Weights of a small mixture-of-experts language model, trained from scratch on English Wikipedia.
Experts: 64 experts in each of 14 layers, 144 GELU neurons an expert, 3 picks a token, a softmax router.
Below are experts of layer 8 (counted from 0) of a mixture-of-experts language model. Rows are named router (the router's row for the expert), up (a neuron's input weights, with its number), down (a neuron's output weights, with its number) and show model dimensions 0-191. Each number is 128 + 24 x the weight over its row's rms, rounded and kept within 0 to 255. Numbers have three digits each.
After each expert's rows: "raises" lists some tokens whose logits its average output raises strongly, later layers aside; "mostly gets" lists some tokens that are sent to it at least half of the time. This comes from a sample of Wikipedia text that the model never trained on.

# expert 46
router:124127151116122104111137123112109105151081147118170105139172131116151159115190140143096086088086131133125153120139140137094126153119091113112125098152135139126133110136138121098165107132097170151130130133147124104135137088166123139118128143132115130139127085064125120151138111140121116126114178135140135124122122133163110174136101089108090119139099129162126142186143116142118152091140143112165091164110125150120172156084144139088152141128131103160125108163161137123137075149099142142096180155130137156116151160131102111158147153125139155152080126154188123104118153128106092103
up1:110105152141098057097134151181134166084135091143121158130171115135152125126129140105139062114065153151091125139106131111164107129128114130090147135131094142114133123159128112121129112131142122139150111120135083101141162171115142138146120145141117156119173140093152084141182138112137148130119144128096132114149157137176105146110113119138168087121173137139142108122103135115145124144132132102122107150094100136154139050108157127128089100151139096161157104160116116089129163106088120169115098134086131131123121141160115103126147130134129104125159150105161114144118148130143119147
down1:109125167109149163146122121134116137123128138118112110106144184157127115098104101135137167138139129148129141096112086159108122141132139141193105094136121147135147150145159168171152100102105142091150127105107093079121077128119092117126121132118126096162088104106115120180146139100117105105057107166107110130088131163126147121123124097143131128148132139066119125149142099126115138120124145083141111147142104142107144116111129123122098134112105149120118113101159162150112135106178138127111128139160129098145092110074147195160154114100097112109118116119130144103100094153164136149
raises: " and", ":", " d", ".", " final"
mostly gets: " ==", " ===", "See", "Career", "History", "Personal"

# expert 40
router:113104160134131151119165097108113141142146123164158105146128125096174139125119141122120151097123143118104106146140141152134113082153154129171126128170115154114143099147142135128180102141138089115144135118136141127118120120146126159119120166123141147135125120088142127127115125090094137103085118121128157146126121162151075153161085100121098146120100115160107155175107125143077096132129150123104111150088069166123127147138097118159150145073143104165134134090201113107117145098073123147100129144119146135106124087145093134114160133125086188147137143145154146136145127091096135138
up1:136150106163151128118155153120139092130103125160150127153130143149123119143124169121103124163115193131116126116094169094150178163136130130132131122123138142142112109163129111164120135068104146119097136150130175149126124134140131096129103110145111180106141097140112123140126149104107096102128164121091117133135056142179146116123107129126096139153121082142133152135137171128089141122088137122177159113089134166122099114152149115128147074111063159177148114099147127156118112090173152130128162154112112118126092128119120156113081120132113083159117145140140129131122134128148112133
down1:198100112108107173111134112122161119141146143154145165129080141130116121136125188078139166098116105118115133107105075139107154116126145122138129143136097161139151083136134116136184135151145106111102137084111117136072121145146149144078115138143109118107136086150154119151101131097126167107130166172145092164078123095147122136121110160120124110136098140161125135124110125121098141117150087138163100112138124139127145105110115103132175090143166122119137151176117091123095133106116183152126116105107143140116111143133134129126165160138157146122121154124122160081144147157134110104
raises: " in", ",", ".", " at", " and", " on"
mostly gets: " water", " music", " military", " church", " car", " ship"

# expert 45
router:154134161094097153137145095099136129145157133156126110131133124116183117110151115129142122078123141097096055141144134121150116113169158133126097155113102208112125116133123140132114136117105122111173110095136121093144109105202118126096125137134118117128106133109138101158118134095100136179107119120108165132104144122137123149148107127134144115131115134129087159146152171128129120126133134120153079120088095136143163129089123167129140154103131113127127134131205130132093097166086143129143130141126140125121117115140114162103189113179115158101122163142142141093085133134149112141
up1:124110124120118125141087184128124119153211135182097151158114115125099147101080146169084120148083096130140132128147111127174140120123114122091120137151168186128137145135109135133117126151095126188112096108148147092106159159151157126142122136128136136145119126102138106116156150117113126159081107129109125140139121169099144113123129090134133125127097110138109130106129122204119098097107095158176109160128107118110111166121160114155134124098146152148160136094095130144141123154153097125117092110085143097104134131100154118123155123134124087136110170150118098161134117117122128133
down1:080081117141127144098098129105114118139081135185131113097112093127093120161086142131109133150131153168113110115096162123135155107167123121102146160106129134094135105133170152152159156078111173117090151117158128144136118132128114127144140179147105122124147127173150119138119124179119118153119136122138170084122178118144181106136108080117137120160152120080102108112105156124171162121159112145148153162174116090139143121126157140111125124178123123127117117150120155162118161153164162129112116100123148134118148143121104105152108123164122096110144162127128114136127089099111128107
raises: " of", ",", " in", " and", ".", " on"
mostly gets: " University", " County", " School", " school", " state", " city"

# expert 32
router:138119126131148153120166123114138117111124146094104145142131113147129172080157143134116095144143122133135137139129136128092136144091140098134161111090092142122152116131090164124145078122133137145159135122168156134143103099105103137115133093102172096141148157143111099146133145154113109125130154161152114114109171176109160115125104100145152132159114143097178117113163139128168117117116142127092135127125138145107127132087160097132116088160190122116112076072125132135096097102122099159114150150116176152140116123145158159107125156132151158102130137089152081110099086159134074096
up0:116127155132132142139140116122135134088124132146127164096121106136155101127163151124146129149114140125140192124106155107109138132125128170126117146144123104103144131127125134146147137102078099055117083136131134138113094119148105175143139114150095110172133124139168129080152109109147130094183135115122096084188096115140107139155121113116123102107146107149111140175115147077115107114109123125094135122124155133123184116133142141073085081131186091138143143099141106159161119163088118135119128123180128112134109109108100168118135118130135114130108122079158138149115147148102148152
down0:127160149126119116149151118104105151141103127137160144124160080111113135118145101153166071108140160157117145122115134105153122142110120150133114151134075117153136127129107143151154116111078115154096138124108115092113113117151098114105124108146141151100152109115129182137107153117115128096096122107136087129093145152141107132129101135144140075088104104140183179102131133077149131118126135142156107181142119089165138141085129093149153148171134155165126136135075118104147175151154113164137144152121141119115130156137156099098113130153136176152156089131113116100098170118119103157
raises: " the", " a", " that"
mostly gets: " at", " At", " under", " playing", " During", "At"

# expert 56
router:128155099130144147158144133128132123129157145111134156113148156149109111109124128129105121154138142119117134106125139146187118111061108143142164110081113137109128155125128126106130077129104120154116162119127130156157136111118166156124111104125141128093106153146142177150177121121173092081098190097127105107082125110150143167127101112161105136117170103122126119156118140109129145123144135128116096101128117138120146136110161109091112153133098181078126162104066132121121078165155162108138168122168129134120116126175146151136084099111121120136132135169133112121131071099146133131
up1:154092101160155115094086116123126137129132119139111128116117126113153115131140117147079150140138138127110127141134119132164130157104152152096170168145137091093102084144152137120151136152107138120116111102116162093137145101116100149176189166162170146124092124144166125177148136101136156147105125056153133127168084122156132127109121137117109125175138119142114117086109140167132163155089144114115095119160119113140127148125121133154104127123127145121139133093114140110154119136170158144075125134081115097150109131081103165109122112092134117146115109143129151138084073145121110165
down1:101158149099117132141140103132116126124125105142104137109130152140105123126137117113118084123162115092146120108127119149102120099089111133166097129105167131118145118102041102090153124149132080108122142118122138111122090132141126094089125093136110129086106107113109096110150161112151136121136119197127151116173096124121115129081116136134140146122106144170159154104142130169113122121146134139071168118096164123107165114173150105108168151150136127153126105176107137115120133110122098078123164135135085134138084157144162117153089132112157147125151153158132135139160147077135127106
raises: " the", " a", " an", " part"
mostly gets: " during", " became", " most", " after", " After", " among"

# expert 47
router:131131142096089142171150089112117116109135085122160116172147178170121149090151140135111166153179107094152154136085138175091083127099107097127122093134137123115156135102135165129148091110157113088130108115138106141138132119110126124144163146122145134122143110140126144142133112150111169115132130088138131129125128102125127175147123169127157132112065117130121081127071105119122135113120156110129156137099104155119105131084177117149119132147093128143132115134128143152134138097154114140146127143109112120134118077067142179129141143094173144135139125125169177137115137137140069124
up0:134105109109132134143112146121115086148127148114109092131136145136126129105178093106088124103119121137115161091094176105115125106098159140124161114131116091156122147137175124110123115134124104136145155142116106117118125069081171161082119119149097140131126085156126140168154116153099143114164092115113153146123071151109130152127144156096119141121117075149116104100127134186102082157145102138124164125124164112112145118147116124084097150141142121112158158156123130166132051102126138163144090141140134146141080113131130161134124118123151113135145119115093153141166157141160146112
down0:142127092158107152127153118120130095078127139139141117135121082139132095138140166131108144109125134112166123098137117144179139137153099103096134093145090128132089119143129099112156085136100135084123169153110155058097122119136121116134109119126131092086107116154156181106149142062118111162122114117152142124105129134125114148165148141120136119100096089147139140119111108148110132151141111108171120108148138127167100110166163153151126093133085169173172168144161158139145139134178145125101134109139116101117140120156110139108161141152103088127140097115131140173088126130131099117
raises: "ag", "g", "f", "ord", "v", "per"
mostly gets: "ile", "ere", "ire", "are", "ros", "ron"

# expert 52
router:114077115148154129119158130126173126140121167139138138090108149119110136147103150159108140093124113144179070147122134144143155113111113090156167160111144125108139117098119109096151114156150133121149117094125156112143128118132120138140163151099133157126130137117123104195173115168149097135145138110128126112147093173161085085146162108132139132117123139127091139107121120162150164101127123142114148123149178114098149116121125093121143114199161138106132094082088155105125115175132131189146124149176172102128106128122155140144121107123148150142114135154102127101133086121117114102
up1:092120114097153121163092119121121134116081118141130106125149100166150149124121107108079144124128125105115089166156141151094114142164134142112109130144113134114106140105160138141152129118159127119119203098069154072125108122133122171127143107111140146132142132098140126201143169123125095147160186120136102125149108110148120155103167116122123164105122121119137116141103169167097089123139150112134140124112164119116120151128119136096078123159176113136110155098117118107139169115162146134117102108156135158161088117096170140132121093128112140088115108134163104145127177140128142125
down1:110133119110116124101137117090138122107165098151125122193111114128110087149115113134117124107114108101142078145120115121132129110098126170147118110146119140133103091157122123115084148129121110149128122141172121122130132117125136130064123138113172109088126133158113140069103112138100143118150116157135137131145133100087138105105136141132110088100115136163116091166125097114113114139115085145123151116124121159138166162123115110108176123173130154118150123119125137165120099136093124154139140132078119137132136172149127097146144103103095159122138174132070169077211088146166126116
raises: " the", " a", " her", " its", " his", " their"
mostly gets: " using", " across", " between", " throughout", " regarding", " through"

# expert 30
router:131149103118119161148113109105108140148128074114096117126139119077120131102143106174125124098142107123146120154128120117107096133134133121110057119161139142099174141102164126115120131117160117155103110114120100110114132126144170137143106139180153142156182117090133096130157168161125132166112128124150130125105133106145089127171132120158119086169117134109123139185134134148152137158146162106119133100128088160109143138144112114169127136070119093108154136135184100183112097133090126115142104160091159145109122097148114135138162125170116123127148110141128112085104162123156102113
up0:150119132130118139191136143131117135140097111141169118109154168131108109122135141102148124103090102175160098113137141124147133114139127118118102142125103148136109088166101127130144109136189143103142133112129103149116115128111152120098040093103161142117110106126120213139100142081127121131138132114127111132121140105171130162128164091110070130110079158121118163113096147104136130145160124153124125136141116137142124127124133114143106153114169116155125113124120159166144061150129144114161086139103157111143139128145091111102093142137124106173131156136101098115152124124180106120
down0:144113083174092135171117150114135159142148107132163150131149124133145128135075189143135168151144106155133150083124151131079107144114127116103091143100128133147117139165107097134104118151157152099148151131124122147123127140137142106173114143122110130136109149125110149146134129149076163097141128126163085124131175153160070132120153149187130169133141164114128145129157128141146150110144153111129099145078178113124090133103133110146164175158112130136149131089128170175104144133115151142143162141117120131159092118156108149134093153161112146140140129094117155122101139126148140159
raises: ",", " (", "-", " and", ".", " v"
mostly gets: "idae", " Smith", " Washington", " Angeles", " Williams", "ville"

# expert 29
router:111170107133138143136124119087131141122130108131138113123140149137071125123130124151145139132145143120165080122145101126110145169192133097107145079181143144118148127112119117106102146135138126104134126124110153130146073122178137163150132128212089151101181130130123103117109110142155105121087131145122152139126103114161109111129128113166128124160115127117160137127130166097141132129160164107117146134115072150109157123113177153080133128153132095080130102107146102166145120132123169110144167170106136138125104131130159155152114173160111129119129136156094136105131091117142118179
up0:104135125136165137134099129144153115123138161155122126095124121150168144146155139115095126151118130083148064119125148116160091088126131166117068138172098153139156182118083124149109104114149123086146141147123162199125096139129125092081116146154135102108133112153174135142159126108144093123110135131128161174141114108105136110114125107132122120125110120137134138153125131118089122144111151091121128136114118148137124140097095129125116124114163087155088174105123121092173087147105126117133108115167142133137098130172102151184106146106152129103098138135086174125146122143139143163
down0:152158132113140106110145108134114076098125106121130128143088124092113161097136113126115167161144150148127149128124101101150113119128090138145136126129082136190143145131112142171097141102154084140139121186145166099125132150076130155095140093139080141086121163124126094108131105114129124157120139136149096099096104141112134168157100130091148129091108136107090147156121131142113119126082166099145107116142128128084134140120105158130131103150117111128151171115091156111106135142125105107155123161115107178137159139117144165126138119151133092091073111125158134106136159068118135103
raises: "olic", " and", "-", "ur"
mostly gets: "ji", "hi", "ami", "aki", "ha", "ini"

# expert 20
router:126121143139133167139172166102090126139142168117186112167147136132142135107158110134118122078147130134134137134179115098134111139144146134171116089140101124129155123119120133084115115100113123118127137121149145104132160112137123160148138143135135138119137124128130145127148123107084135133136126116100143111140127094135112126137105076150095120128096165117104164151144147127106120121110151064142104114137107127150196154065101147114163112144133152135153084099213134107097108098120110111109132143179089068119136129098084150149117139138119162136095126151115128108118179147108099125
up5:155180090118096108122121114128098141121069145116159142097111113151127144163135111105127155115156127100084110129092163137141129116132159171141145102144114118110096159097118120140144135137117112140136139124080112127104120137153160161106132158106141145126129153174153147093131153138135141147141165159147104136121151128147122122149208146119158110119126184079114133127129069122145120140118122134134124093082136099062146158125107168114115158134141119159133108153116163103139149111152114099108168133091132098114081163126153093162130124116133127130168185154147164110125119118119139130
down5:136117139105119094125108120157128115121112126163098138109142146102132112135113098100158128165136193109101110149119105168136096183130090120097149135111112129125112127085115168120077113149102151122133079137152165116158134129159136107137113138138105135132126153138143079107093152082144127118119094096126151116131111136102134114121171121167111174102109169128127133114169148130122136108150134107148092123176144115129170127100090150160153137122094083165114150122164162069087150106112120131132143123179124115161154145153124136182137152109139126185101133110140127098122128105151134142
raises: " and", " in", " of", ",", " for", " on"
mostly gets: " role", " development", " rights", " character", " member", " research"